From a checkpoint of a small mixture-of-experts model trained on Wikipedia: 64 GeGLU neurons an expert.
Below are experts of layer 5 (counted from 0) of a mixture-of-experts language model. Rows are named router (the router's row for the expert), gate (a neuron's input weights, with its number), up (a neuron's input weights, with its number) and show model dimensions 160-319. Each number is 128 + 24 x the weight over its row's rms, rounded and kept within 0 to 255. Numbers have three digits each.
After each expert's rows: "mostly gets" lists some tokens that are sent to it at least half of the time. This comes from a sample of Wikipedia text that the model never trained on.

# expert 20
router:067132134101145144128120143138120132138140119109139106123139113141126076109155090117116131147145092120109128119194197129157125145125107173175101092117103127153172146155137118157134137118088099119146130170112098170108149105164153111124117119132127111098164128179128117154117130146083133111131113163154153122112097127153160153130091130130125119148132140135133149158124146159113098111140155093076143127118136131165130105118137101103129132172102142113154119159125164111153101151125115
gate1:130165132113124160140082134122108134106112124120130118189122124101156126111165132135172104147108143103115115138123132124165130104128133118173165158119129102153123138141134159156123089068100117105126148109143087120094145182140152096124101118148145105168081147136121122161116131182163133165120130091126155170103142124114094097106127124152105154140120135122138115119126121142140078139128149127127119097144155146139122137114140137075095106135131153145134124125089144116093138100110092
up1:100144162114133113092149119079110123127095140111096145124136113116138097144130150085131161198120154091110124135160128127136149091131195120094101140120125119085138131135089116144111111155118120144154090114128082105200108153126151134150151089138128100101148132119116136080110103090127119130130109117106115144148094135101141141107135110096130099102168142155121147077085143110106125119102133112092122102163083094101183149144161141141127141083115122147133100149106133126151121110078155
gate2:165086128127144161155111122125121139103136099109123143094142122154106134152134105120113134114106103172131124166154127149132168171154113098097110107138144118150114160127109083156155089126129128147105100120118173120131113092130143142184128126122147154118180132200148135093139137104129136143143134160129157142126159133150175121116176119104128089137136162194139133136115149113105114115116108180103114096137114155105129101128154116151121105152136124151153151104184144118122127145153140
up2:165099121112146144150133140145092142113140112137130127091100148163147125148113137098095138166139118106155119136143149140142172151140102174150104148161158094160110148118116098162108080135131111140102112129123174115128134105112147122187110106136157145128145129136132102149104131096133128163128124145176108161077164119128152090128165136157159110136138135162115116081112163123140117108105139180060164134157076128097143085163128114174126116160127111141124141130138133147088135153139138
mostly gets: " the", " The", " a", " his", "The", " an"

# expert 10
router:123143129144060142111135085131159096120127103091123077142125069127107092123127117111049153164109118099117105159173099107137147143086153173133147140125099142118143112136135115148159116120104141101126133107080137129117147114143132121144128121177157137094116133120130139120089149161117117154160114174169163153103136147110131138174132111182134132171149127157154099193129184137114132125112130130143162129101166146160152102129148118157104118167102150120106085159114155105176144137166169
gate0:148170087134152091137141160104132119136075176133106116139173103142164102108125122143113141086141153088149113132162094126133114080131179156126133129100085106102165141124100166161138139105106117138132125099096158110141137124146149173167157147171116131130122099161150169120097132136166174140095096144117108121128134153104115171156149131121107087158109161126102126105150153118162132118106076143117104074126111138109137127131097121147149103171114153137107148115134130111122113104144120
up0:136129129137148135144126141137141118151120103109132157150166124132109126152143107085131107139125134122109123114096159146103118089131084071106109131081177197119103149129111143110119128147149138102112084121140120157124134165127113130089128065121140140126101125133155171132095138113089118114121135173117117125101153097153130058148140131174107107057107131154123154137112127143135116111161117143072120161135156178163097150156142139115115127109114100130128141118147152157140131126133145
gate1:136111147118140143131138112117157114178103146134096139095128093116081093138151142087136129146176124113096071157149174114122130153064128147122143129150124184130145141162127080135137104112146121137143142134114131133165113146162127114160129128087163139113115136121100157139114120120149105084141144085111106189156163127143180085134130105139115139103094085111151100137141116121103160117130059152150173129137139119118090103083130113109146140096114104113156095160135142140124124086125130
up1:119077129125145149095134135147090117153124158114149094119183122140142132116107109117109095119166111147147131147141170121068130133112143113101126130135134153143165149143148118158127114129169136146141149145143131125145139115157149124157135133126163159142092125098140138137128144135139126178079201110083099184138164146116142160138132120154077179122162117131107168165108141124159080151147098102114147134124131135148145140115101102117134155146085092080133148114167150106132136109158127
mostly gets: " near", " use", " hold", " present", " took", " view"

# expert 5
router:100139110169094124144114092111117177158098154140155110112100126143135143132124111134106148120132107163155099134099106137090120140142131097146107115075124171155113157136096127106091115155128119122137148101141116136085201127097140092133153096146151138150108097099165111157118127159140125148174151155154158115091097118089161158138126127109102122145132157129128123148080167131144078121118130131122157117116125144157152085144141125155179086131141180123159103139118180156160153149137129
gate0:139111139110091121109127135148148151151092134152152149128085125117136133097124130075126138142147117117141150123111111157120110143139122140092141147084141152129113141101114098156090139148156139122090112096171075125142141126087095143095105132133094147131133126109166098118149117117173151154149127189144145113101151100102127086118097150138137130118152080116090100129139122095119121124103164111099114135160092121143112142121110099156170133152141097123104079179157083133089169144151107
up0:159090141154124125123119127132056136154150124132114147119083109137126122072107142118133143136107089096120139109128072139092179112127158171113136122141135128153068142100103095111090109155101097116104149139114113153105114135077122129120133127160115138110134156117112163113147119158134112072104172128114103148140129153109102150109121138114127148109129131123133141108175125110110142148127142141119141138143151131108125131112143107140104133129144161146179088152158150151135116122165078
gate1:117145123140124120111176087144113103147135102100133103136087122156144150127141118139089111151120108094134076110155099128129137112153132126141149122067071110140164138143106164158143120158129111106116121137121127136144102158127188102140116141142140101130130141135143086159087161154110110151143148193122148126156076127104116135137097111135143134130126164164132125129147108144151109138126114131136184100132175140148142144154172175081143142130160141174149110162102119140138106164117132
up1:154104134104143163112104156096152116106114137114145149117161098124116079124088131178150139106132189118118177123143121101135088129098126145121121111187181157128131110085148115136111120089091165165154115123127119101078135121146096182103138098137140131147117128129122148098186120116135114083121131101135125133117156115143136130154114138125105100142122125109115090132082150117107161148134143094082136115105060121081145133119123105174092118149073125087121110113152163119120145107128152
mostly gets: " H", " M", " K", " P", " G", " J"

# expert 25
router:107067137125101191091151103148126150107156107094149140144092098119110125118125151150119123117164105116127137102153136109148136123117109142161148119104130133129154135149132120124121106119145148141141149161095132125138134102104129111107109140172120134099165146166138133144112123100112058124169115174142140132125079116117118140147153128119108103170121150174132107114097187153125123135132168136128131165148082128180184114107132149151163102110042114083133141111149158115131123143137142
gate1:138157181118111150093100113131146128097107118119167102138122105096129100132153133139124143140115146141113098107139131107160152115160136114097151151060116157107091140106132076105144084128134124119150117119144116127090113124128126098139128112079102124109138137097137105146125101148149107110122124163140105144112075134139147130086150148132151124169163117118112168151076114149091164099133110131135149115145160156145124163115125139123080114115145098100126088132128116129137161110173119
up1:153138120107108151154126124124131148127138109089083118142147170122161114122153073101112144088159091135113109137142111133127155143092121097134134081157118154140130122120123114183083088124106132101123085122117140111156143128109130155109122132150094105082143116145135148127119148122089129093132099161083125138152174110155123106160110142098127161112129147141135122141160122116133145128147095149118130134076120095105119136091156090127150147179176128118128151122174120115085113130102134
gate2:171118158123093141096126116118110125099079105067136145086118153077146117136129136131110133107119131083149153086140099061111133100103123108126110142108117133131111129166124093164105124158174155150093134114098108119116138120089074150129101105120118158149093137123141163074093102123134119152140139138091109107143134142141114105156080128078161122132081134133112123176134094132108153172113131101132127123154096147133110129119123176129125144100102104068114148125137143132128152141102116
up2:140140106128138127109162130117159120129151123106119104151180150088189130145149145112138122092126125143159115124161121166167140200147131111124181118145119111125148136116103147127135105165092115151121166104135103157146130119130141109134151123089101120111132126121133143111119130145168159089117094144141123085096153128094092136103130179114105136143145134098128148141140156096116107128134141087155098175174133109065126142146096134112112144103154142153150117139134115112142158119111152
mostly gets: " team", " School", " League", " University", " album", " Cup"

# expert 31
router:109150142100113154116172107127090117118106082110139120080066099135161104128144138187078139124153159123086122095157130110117136125135108160137110102105129130161129106133102134120161110128130109148137121126119064153117084107149132104158117136124146120122144140137136116136102114132101129140137107149150130152150112098106165176166122095114131162181121171180124114144098156105086114126135104109157172073121124123153122109139174125132159091125132103083167123156126158167134159117149159
gate0:117173167128126164108134146131149096152136111175130117131096177160125146105140107135150113130119144130073137094089099146103102143141109113151112154144112142149123081155123148163134101140131126122096124111143139092111133141150149083133144139159136134141112136165114118194097179111085123121124115112120130120164129141121121120107134093171104142172141177157123088111115127122103119111130146095119103130153098126146122088133151118127101083135141121173100123174079108123097135130145141
up0:154154172144135075088117104094098129098084124083118154136123133102133144152173136097157148145116167099155161132139134174171114116117160113136145147117145127139127155105101113099087103110090104133137142110159127095155134113141168142131144140127128088124111132145164119144106109119086097115137089115101117125151122100127108118117115084149109141107115161126115123115093156110086144159166138084117131096104089117136160101116139136142064115151111116122114091134140140098183120108119139
gate1:100144133133122158156118135134110098102069116096150113159098151149139150137125118128165146117113113131169104106124096151120089180112119075090125112120152143125181138148154106113112158130126123173141144099124133116096164120161120131148137136115110130166088131209137140137138132127143104095126115120131127145113093122147111151152138101141137113126124134145156134156121196112136158160171122124078136090153157137111173127091130156124093125129104131122137138111135101122084095132109152
up1:117142140115159111110120128118136097129153127117152127142137145144155082149076149124150147116114139097111184099128130152077113125132144144128129127168105155114182137150127115142112120119169112119107110145124098161142124130133151100150134094121151143121188114179115152148121133129113117124158120100118139118133081121147129109093100168115131121101123093164145130112120158147107179137143106122130130103106128104140143151109159084130075088109101153110140192147155162087132136155109155
mostly gets: " from", " at", " with", " in", " to", " on"

# expert 29
router:104106122175132134119093106120101159128080119059137094113101135149124119097172106146139110140163132146136075065160111112123169128132130160160115091115109143141136154141133158132096100129137142184137145143116108147092189131161143144100108129121136109116105148125111129165153178167071131152129118159154146141138120101111120126136123110111111132167138108147125145147108082136120115115141116121098142114136149125139164132126150101101113110131111153124128064131089127107103125138148137
gate1:146114166156088141117125089152135143151134115117081132104070146127181137129111172163114116150112196141146114100126132125137130079155147139127140102136143139123111125134159138132075111102158182134136155155100158132127146102114131125136115133137154136105128112137127135140125165151093135141133113107150120125137186104157126114127114168118128099077094123128133156122140087102119105102158157098131144145170114132120142114159162111117113153093116125152131173124141151094084113170105121
up1:148141128138127133089128173154137130115159150132153113117149134125179151110097134143140134115136121112103119157126111103085154160148157124104114152142129114116134129160099124110137100096127109131148095156123146140101132106123142112122128121138110142150151120077100118078124110105179091086146170098116151110104156132089107155155176144065079184141125164115169150158088135103120104140148129162120161135103141104131146140138135135104130131123116116133090121123143143148162121114131157
gate2:108117134146147130139162182153147120093113167113145137119142156108114149141159120139157148151110125103137129149131113100092121125104126139134106106107179135127128139163111141121123139120148131174163191100114112110169125097109136095162169134144102170153126170108148167069169122074167135119133150150132102139133114138106129114100118146136097150114150114135117158073124168112144107186136132148078128085096107147144155132113111121137154119160147134126146147098131138159107103119093125
up2:106098119154161133153073157119172114131123148096113130141143123140059108131182100118148124138115157127158105117127088186153129152106134108143109093111150141099146083177104180133081091086112139157137147147101120129114154154164145116164116099125170118129144157121133154092125119128118131113130147144175115133146087100154099099150147127141095140125120159106086132122142124120122141153087101162134112116123113193134157095110124104080122120122114165113123108150150118079166134112137158
mostly gets: " The", " his", "The", " their", " this", " one"

# expert 14
router:131136140158087132104119105125141133144128145126111100108107120122131146103159161140121121166090107110134122099138090106085152106130148135116104154078101137131131165146119147099098107094129171151099165110127124105133150116084142127128109128125155087111080127132164144134145160169149114112177135136158136105152095134097106135152127098117091121125135146156179158129107111130099125112086143113126163101138126160176114112128189139090116134139140138149109099119098131104115146165148137
gate1:147130131114134089110136146117137173160128153134120169109141144131105127117112177158193134120156116099122080096144136126129135151168129153141140160098149105088144153114113145121121081185115125136143127155132089143140136083161106159130110082119110170106122096117166108140140102164125124122128113074118121145140151097107101121093144092133136110145127119103096087100158134159110135128140124110105143083127128118148102090123100095136145154125101139166162143104145104123109106177161136
up1:127147157074104123134132135086105123113120108124175146151117131065130164145126113117121115102156156102102167141119133140168133120119128087126134074102141079096148109131102115138146171133143117120114106156153171166145099108110112128109097140160127184078121149119076149167135144118122149125123067130102125112139125159132130130129124138128135147171140156119139116140107125105123154159113126147143095156099124160098139097094125133111139153131107084117136133117132145109108101112108117
gate2:109147134122123123159088103130156154135144108124132117106119141140174138110168162110137108105122162170151140121115135144111174124092153124143096129123187099135117156136160120124138126140129175132117125097109132118137138129078129173155117095140114156154116119093108107156172141144146167129142179142101143118188130150149162109132126140137137162125094166143163147131153096087121121161157111107140098170156141140150141103149092097132120156102142152113112138151127147161122103140147141
up2:113129093149108100145153129171103162066095160160090086147095144112119118114120154102148127115163175157128112107092174124113115084142099136121120147114120099105090151141127156093145141113139155119138129147089105135172121111101170162108126125097098152133111155147129097144180094164132138108094166120141141090116110093123148110140131102107150079172174099137125145126128157134093126142103144144144164163124151120139144150114120090129081102135091148103155141119102149140147087103168125
mostly gets: ".\n\n", ").", " has", " work", "\".", " List"

# expert 3
router:105114128114080162118143077135102137144120158124120128131070100110139123117097124157117119143140147113065101170152164098142109106097136135134109125126149122179159129094125120127138121100116168159180127175126121112123151119158139122131090154146138102105210158175150127124169115164086107140167135150140178152128102178150125147164131143148152130168120137150096111140070122121083126116112149134105141127153093147182152087111159101157116110129064119082158160142134107112095134132123137
gate1:138117125121129163147099084136121133144107136158141140110109161165104116113121138148159131104156120129117080165103151098132144130096107129134149135139124145139130160089129156128146086113131164112120120124120090146123157091120133110128137114112141138099138147121118115128115128156090135124110140107153157119188166137116109145162113094181128141135142108171125144155140156148091083142158129122161126069111111152101152071133104086131119132124115150175150115148148102149102148148178128
up1:111101153176139147134156141177089129135129119128134122134116119137155152104164133122120091111103140105139140098123109143133126099133154165120107096137188123130145112129095130145120120144166142096132147098115169104131090160148117129094149125108124144118140104117130111149122125105143152161154127146147114148104107122127103122101122159069124116151139105104128079104150090110169102124115113127078125139103103143112118116147128133135158124174136109122098129149123125113136116107150126
gate2:124153144153101145086143102131150150114151069116138143158133150147110149125174157136142120141128150130160144107196095139165130107138065149134126133123132133135146113107141094116128121084117109155145133117073114155170131121105177153114117113144132134103147124103096139125118125097146099098191175118109141148127149092122153173160147163132148124146088082169129123121173115145099130086109083144115143128106138117130136078079125102137120090123130088159159090144100125116118168131133119
up2:123094162151128095096110110120131171093113108127109117128154161098137171107130141133193125144091140129122146142137117152124093158135106137123116126131126104153147108101117087124101112132153108113121107131128114144080160149074109152153089136107143145150154096132111125160119134126130101131156162140152153107082147146138153112153149144098117149130170128129109150137123103100119158057105126161097157131083141104171145132117151150127145093136127143118115119141120137112106091113157146
mostly gets: "°W", "}", "°N", " Genus", "):", ")"

# expert 26
router:127124125157119156142112113094105121145130125120111153116150132129105125118151116118124123133146121144138096178131126173099105158114118147145100121149114122167115135127116111108145104143084141126135109127145090184118197095142131135145132095141143152144184081129095164165133087162148111179157091149133157144096156122118130137136133144133107124147120139104106117151106160105117093128108102121123146128139143182136174048148111093123103124132081121114117130151159151147141145140149140
gate0:109118099199130079153119183147146051103133114121128143133158152179098106124151143135139116126116154110136130151173132166109114152127177111126139125129123149081075139091063145103135125154140111136140134157111130121121178150135125101179169131085116145139126105084140123102125080109190136165121167163118157077099130133137145143111159149122098157117103133112121115105119126112096128166169133164137091116131140127141136144155118116161104115107175135156104125158154139150160121145132148
up0:125163112120125142153171129057098156107149087166149156090125081130111143102110112139162113092140115153141098112091145109127164139122117129147098151167111134142131138160144169120148132163123130126094094153134143109126114122104128109153126127164140112115096168170119097138151122184123099123149155116110102114096096117125136132118149084128159109110157107145162130139107146175150081110125133113131175132137190135135123088129143147130135086126080099130126125134150158091147151172123132
gate1:150156120142146120126145130118147139150150150134110100112122142127130149180134140165098069137107118083097080111130147090113116123150103081154145120094163137122101139120149141118118127113161109143128103116112121161097131135143125144141134122166141167101137148074173114098134138158153115097159136122128118146137128150118152140185117118180167162125140160134125116116115093139134145116146097142092141081145131157131117125113113122155141147168123115163139124107131162128114148099128132
up1:159130148128149126125145153123120124155171131165116140103092141125147122164131128147159138146119125094129129130102138118133099130149077125133160127123128107144097123096137104104147148135140123162135135096099102172136131137180124157146152165148184177091130131090121124115110105115145141091133079109136091149122117154121111114131107167138148109102190131088105133092159113124143150142108088115107130123138109163115101098174089122143136170159122119174116133111131139149148131118123102
mostly gets: "ul", "ov", "u", "ah", "ol", "ab"

# expert 12
router:105109120155140170091126106093102142130122070151132127116159132145082095134110129097120145128131112116110125105151123093109121107136088186082135091070081114155149115130149174134146109076123145152138125096127106131126129129164144122119116099112156108098170174104160142141131147119138116156130103148123154149119130126139159168155094172138114150184110113134167094131100138140131114069102117123103161120142146135110133103075131139129122147109115120098111088144114123167090150138121154
gate0:105119124105130108091104123090067156113146111139107141146128137124113101148153153130158163156124129120106155109120103130196115090141092145170128106116114136109096160143151158076147142121128115133114144078145121165113167131125189155129120132116108124081150070068160141146133129143127113138109124163138149122135166173152153162086121132101149116135114114134167142126168131109118142126122111138121096157116118099144115120179109102102118155101079113176128103165164115101130138147163151
up0:118130124151135121141149148087149136106123102149126114137118129126177145103102122127150098044150116114120105160119103140119142149152154139128115138142183111150184134064093089181111083133126116124151122137090117059139147122139133122152125158129172106141126150111133084082145123146117112100140154141142137114122110108127075134143151143142152124174175091119069137125112076132169151117120149137110137109145120125129143129124110136157100113109187147119096101110127122094102109106136140
gate1:123162137150120164109101128097136141145099126140133127140157128105092126134167131080100105106107154138130118092161120124136127100114083163101105147106148086154130079151149147108164155095116162122140116090114134173133172103128128095145134116143123137134148147127177133122102129158150130117116113107106130143171126179133166138156114133130138120134075121158151076139101127136151120086132079130090138105095094135120161115074149128120137154108099136102125137098127105148121175147116169
up1:147133140172150157125070117129154181126128124159148153138175154097123137154167148080133090091088151121141160099134106085123120097117082150108122140103141083136153088142154123084155158072117164120161127101092144146161138117143109126120138120152123141123134159110148147114101120134151148123096126101112103140157124149144147101127129161118127114149078108113134091121109119137138134064153065121091137117077072139104148124063120157120158164114094093078127104106113081130116180128089166
mostly gets: ".\n\n", " |\n\n", "===\n\n", "===\n", ".\n", "\n\n"

# expert 30
router:084140150152063150051162152090103100122115099123089128109077104138113091107139113129128078139129118139120089093101106099118120102082107131088118109109112129127136097130100113120136112129106129127094142145132127121108137138161142074159112087132162109106108140153140142166128124153127122147154104169134165142132157103089184096173102131175156169086130161167158120133127139097112123088120099125103130110157167116146127080151138092133108117114120129145074124147138147110104159138138133
gate1:152104131138097121167124149185122131071080122138098143139141164133152136148157099114115169170136157126114143118112087086116127167156111134111115118142139124120128122134155099131113121115169132153142141080112147098154161134173131160098129141162135144157101107081123132140136151093100145090154101136155099155119170104130077069110148133084177115123128095077119131135146110166126181162136106128152079130083116145123125140093100136177126141102144123159123134123135130127109073113102106
up1:130157116179092168171072137171088149158107125140107157147136140159131159159153147143171120149143122163126128130100164150130113125121117110118146085118185173113100093184153114118122092163126162137108145143084142135122151109138138138068116114118128121125135114141125116127143098103132143105175118125106135170147115097152090075175146135079143154161082116121144143108103155112118153118110120117116089185110147170137131132133118101161124130105100116150138150157160152124125139124132096
gate2:146155164110131138121100131149104147120170099142128167140126137121079152100133160151139150098080141139128161121117116095150085115123131143104153174147111198112200128146120115128142108093117114119104142177109144151130133147116138101132169052109063128109135123159104126137160117139140118121161146115097136107136131093122128119147126148141138124103156078125164159146127148165119143077116162176099170109128146110154131133161142103133154146119128129148106180158128109153134097116098156
up2:077086137101104124146152136097159110111132125118150134166151148103154112120096136120176092097125122148151120190162147127154145132161088101127142096114184167120101148117113154144100077152103143133166093088129109132112154092146141125129122139120133141132129164090156119147113145146078138079104118162156085139155162169138139106097155164124130123120130108117124157124109113119128127140124143120134122126156138133079114137121091116158116152101101150142150096129133119108146127138113105
mostly gets: " was", " is", " has", " are", " not", " been"

# expert 4
router:145130170109071142129087110160110140116134140093118108119125140112127101125130125138098147119140109095124138121162099118133145119089122153100135113115158149145098137131149141121097120125144131170098128141082121126125219134112144114100080114150133123118123115140138167148092126135088118126175137150131118156139089098134091131155138120157133157157119094090125114131095124177129124060128098102115148107147119148158151140082144144131110151124155098094139105133105164134135117125146124
gate0:123136162139119121107112133127098125157142156146129127115126143134116122121170101173157099127159151102090152131121100066098091128129157142147169130185140137125147141143164109162097135109156142136082123130147155151130129122155135112136139093083116122143135143110092098083129112154138143109121156124107111143103142060118102119112080116100154124167110118141132110123126103099095153096144103127172161090143109121069085134159155130112111151131110067139121130158108112112153137096142083
up0:128148157133107156116137135136132156120098123092150090154118122112135127153123141121125110157100104137147113110157144102167107105158116173127106150100099074098134147153160164172138118135130122138118100099111142137129118141112151118123141124123123180145122122173118146140124162106096131127133123137127154192094116124138119095160159107119106128073151119119115105139132128123154126136141127112114126174166126113088111128130107127122156112101164159103125143134114097178113135155087162
gate1:128143140125109122143101122127111129138114134124119112133123197124100148156191146173177121111154083125123133132069111139104124108110089122106117128146141121085110132126128116113099131138157126144081086105152132097126151142149102108140119156109100120126128126082123122113137109155138136161121102143103141148134110089137155099154164146156115119114132137099124134102138099096086106061140075129136146144174106157144110125099157153109104152089144083123055118125153132115126136079131129
up1:165122156128110131143115106106093109123146119122173171119114143141129123097116098159138119073131130053119135127095126160134184134140150079146136113118086093132109143126141112133133068143088118156111148123104151122132161079107133124100123120171111150146130152146148114092096152104169131156193113134066151139083139128123140149159160147123127148189119117130075083130098121148122130111151083108108145127140124133114125106134166122115095127158105131105133101138140161117130112109139154
mostly gets: "ation", " part", "ations", "ical", " List", " number"

# expert 7
router:148083155147088153134114102159114153121124140087134104141117127124140148149156129136116154123118122129109150094152089105126151090114146156123103129123127149128153159146130141097124098087150144142123108148120132127119144140116152120099079117164130079092129130130148151136089163137125052107180125166152115155129120114116063133159113107118121136137080129124145086118110122125115162094119119103137159097145118144112158140100161149143113092078095109101137109123092148132123104138136118
gate0:119081133125146118157096134146113177117108097135141133097127185135153140132133151134122115146128152129140126123114103165138131139109092149135099130130144118077094124114122124133103116084141122120079121095101156154139166065123114129099135165123121109152108106078119146142150088140160139117154107160074111136062122080143111113163102144120116152174108116115119130114094118137110151070181122162117141134142114133094132120164118142132097139173162097133156077162154184116076149085121160
up0:117141146148118153144109147142110109112172108127142125110147175124157152163160085098147084126137164130102141093104114097122136086122110119116100138148133113153131121135135090097145144098108145159110100150127099174093093085136131134132149123121100076161154117105084151124101135106174088171095124084106115111099154086136129096140077115084107137134112134119096106120085140107100106111169145138158133118147144106099146120172129137120088157132097118145170106178127175133145101169123117
gate1:129122145148088181138146124130136136081116110170148151123127116144126158128112133141107161166126124103129065096125139098152136211136145094161127147112122129165123092188100079094181100136159125148179149140172124119113078154148131113110114096107100167114110071117139150126116121153127169130134100088156150104070140132093134129138104166115113161134096119114127094147133148133129148177091102127127131140087132140142127152137142135103133103133084129110119115124128136118148140117134099
up1:123104105147086150131131112163159129101188106162158178100120156123132107138137152084118112170152130112119125067133101075094132111141122123140123095102122119147114104088140096114155079071136146126143155160106125127153095156147138144136119127105101166086133134122132144128091118110154093158131111165152147137114070126134148155084140133111125158167135121130088119102138092137120142113095127106126140136105129125109139140058119145149143112139101116088129153126155114111114119109124151
mostly gets: "ation", " time", " League", "ations", " season", " School"

# expert 22
router:082136139163100142140113131107086143139141132140142139109129128161100110147120117112135159145120109122165098130138098152098144115126138155135112128114108136145142118129102127094124070161098126123139144141112081132095199126128136089188136106123123114117143102102115125160139108155160097172160123168150173132102140135077138149117126149135103119165119127117145120148093209114116073151105132136157142156129149127180150083117117105135127127124132129107185093153117146169149157152143135
gate1:114161108146092134122139097118158140111146098107119122149127129130129138150120144112154101126131172126087140097153118174166134108121118148106163088118141143155103084138123144166147078137099151140149133166133132108141126151183103136065142170138111139118136125098132121119145130106132101174088102122153117135082148120169130134119107137114124124141123123139084118122143099111129121127143123136164126141124130139144143094075141099113121118127124123150068118108170113134137183152081122
up1:141134097095129091139101165136090122163130153137125170132111138151119164107116149123143103123167106110149105108102125103110167118169116133117173194114171137130164150144099112098121185150161151103131094098115134121095109074092154088128139086149189149149163135157110158127138127197124170120176116161119100101140148148128105114138137098143149144135132096150108129148130123149137126136130115090132117122094115154086119145182095165118133127114137096123143138152146129137126132082166120
gate2:139115109137117130113148097131183106077093121136147187120108128126125146141118131138109116150120143079159103137102117146090131118102125118091112122148125101130111123089132096110124118141148119125127102117125095101136147120138123120162138143128116176164183129066135123122156104161154142160131128092112138145112153121095142078114108148130151120134114131120129160144109139116126094121145132105163067133156172122114101123171119109112139150101079112122123109152138119073095105169096079
up2:068123119201117132083098132093121095145144120149138078131117133148148158218068127121113132122108104124150107158164111094077075143138141139144139109154080145096103141105134094160135189126136084123156107133071120139106148159109145129136146153150115122129127121126121153129179142081119101117091107139118147085091143130101109138144168112156089101109132131139095151162143144153119131186106167115126135131167112120157082121130131102119120122125118164141152106147135143126126131140107135
mostly gets: " T", " P", " J", " N", " C", " V"

# expert 0
router:122094087168063200125118090131151159152143109133144117128151120114125125100127126150147131140185131114111102105147142100111113157114116194164089100081104076124169116121135154127113121089109164135186143153104136143152120146157152152113100111104145125107149165135153141157131161130125125158133111144143151115121106126115118123130131135129095157172100133145110152153137120161099128124075152132102150127141123161146162114112141103134134118155060104101092158128126114124146117108146154
gate1:112144138142113115113156142121154124116136108107139138136099128112083155130156138098128115185157164109191114131131112153119158143147128145112081113124175135110112102118161146105108096132183162083122123109084104116128143106115169119110099103132157133164173149110113170116161150163131087154120118153155119072110100136103096144111168110122135144139125152123129131150125117127086111173145135154083136145115144171139105101178114074075126131145095087101149146160148129114140120163122110
up1:122116104099090142102139085124117125155166128143104119129098114139142111135122170160159089106149131076117137127112136128128139129143113127117133143115130152099110124164117115130108175115132109147090136165127170086147132109098141108145168160132140126116125120119175130136137080151115121123166121131118094094107082097179137174131125153157127143092126147109134149131098160163158184107154134086154165073155131120168093168134122108137093109154098126125122153123175168137124150116166117
gate2:088100099093141117182168128127106127133107127062116125124107100123140083127108122103126150124128134123163065130120125105139104136063112134128111129143089099147136169095121123102103155140074114099133083158117091130116148135152089121131102134098137134138111107166149114162117071098133149108118142153139136156130128125095147128124145105130163082110107110113160112129110134130127146120077172084104107138119149123147130086128148098088108145112113094143131085114120150156125119135142081
up2:117118173109148176070096126080140136107127120107144129118182130116136106119134102162151115130076122175123128151099119132118134173151111129180166136155133118103093120127133106131153124114104074093152117143160104114137124138166122154128106138154155166153104128166149101158118124122143138121118136122159136165127145095152146131115116098086103127132180131139136127131138130127112113098130102151128126165139163137134116158133139117149063113142110180112160149116103116137126138137111127
mostly gets: " American", "28", "30", "27", "29", " French"

# expert 28
router:142144153150038153116114089134119115142112098066122125118125095137157108101170131119115165143156116092066078083132113104117152115095112126162121103092112115165120115129140145135122123112113114145117137093128115131101123129170133090142100095115120094106110172081175124167098163150125129139128102135147170119161107114124164121180103141150127162114105133145141093163124130155116098125108106130128132107158151122155144142107119142123114131135093155105111072134140129106117143119157123
gate1:127121158129091110144137111131144122101127118160133131139158142153132138096158131154136119132120143166132125092156130157092143083126170138107118148120129156112141141151164108121173145121114075107156146146156120159153164126110162155157129136125115107115130099138124113136104127169100128133115126154077137155075141109122168165137113128134095154137098152160120103172126114105123107148149141136152137148152133137135178132149167147126134098110133186118118112173129178121127133132062137
up1:103091091105136145091092188118137121133129111073192121132102058151156076167125102097129145175147101109140141134156132107154145142116099141103157125120092098168120128112117166148123139127102132181125124122128134108108117104127132113156109162127147113103134143110132160096058145113094113110113108093155129146176116131132112143116105111112162131115167122117127121132097125138135139081120128126110160104083157091161135164108130145152119145104168121134116092102109133106132094122151106
gate2:121110079153099159147111147140136143139126151143151150122137163104129147112133081097162138124149125105171120125139113182101116152155119115139130125120121138085107135143138067101109139156104102169125125098128116128136118120095149164131131083136106126129127105115088117102170145149169141123152143123135190120122186118115118149093133149141092138139085109133134140120196168148130123175140099130103119131139120160102142132117124122141139143144106105122092112121136110130078128124142138
up2:147132131098136101102141121122132113092117106104165139110111113100132101131072149128101168150117108145141151132127109089126142135109135168060114079122159121122121122116160150155117145126096128105114135141115147108122118160148113106106106148128149146075133140124133147140069087098096106141081107137075129117147103173153134110133103134114148136116183126111144112111125095124077124081131114148153131126145170115129115121165125145128121147108146160107158151108163151139145130142099143
mostly gets: " with", " new", "ical", " through", " early", " After"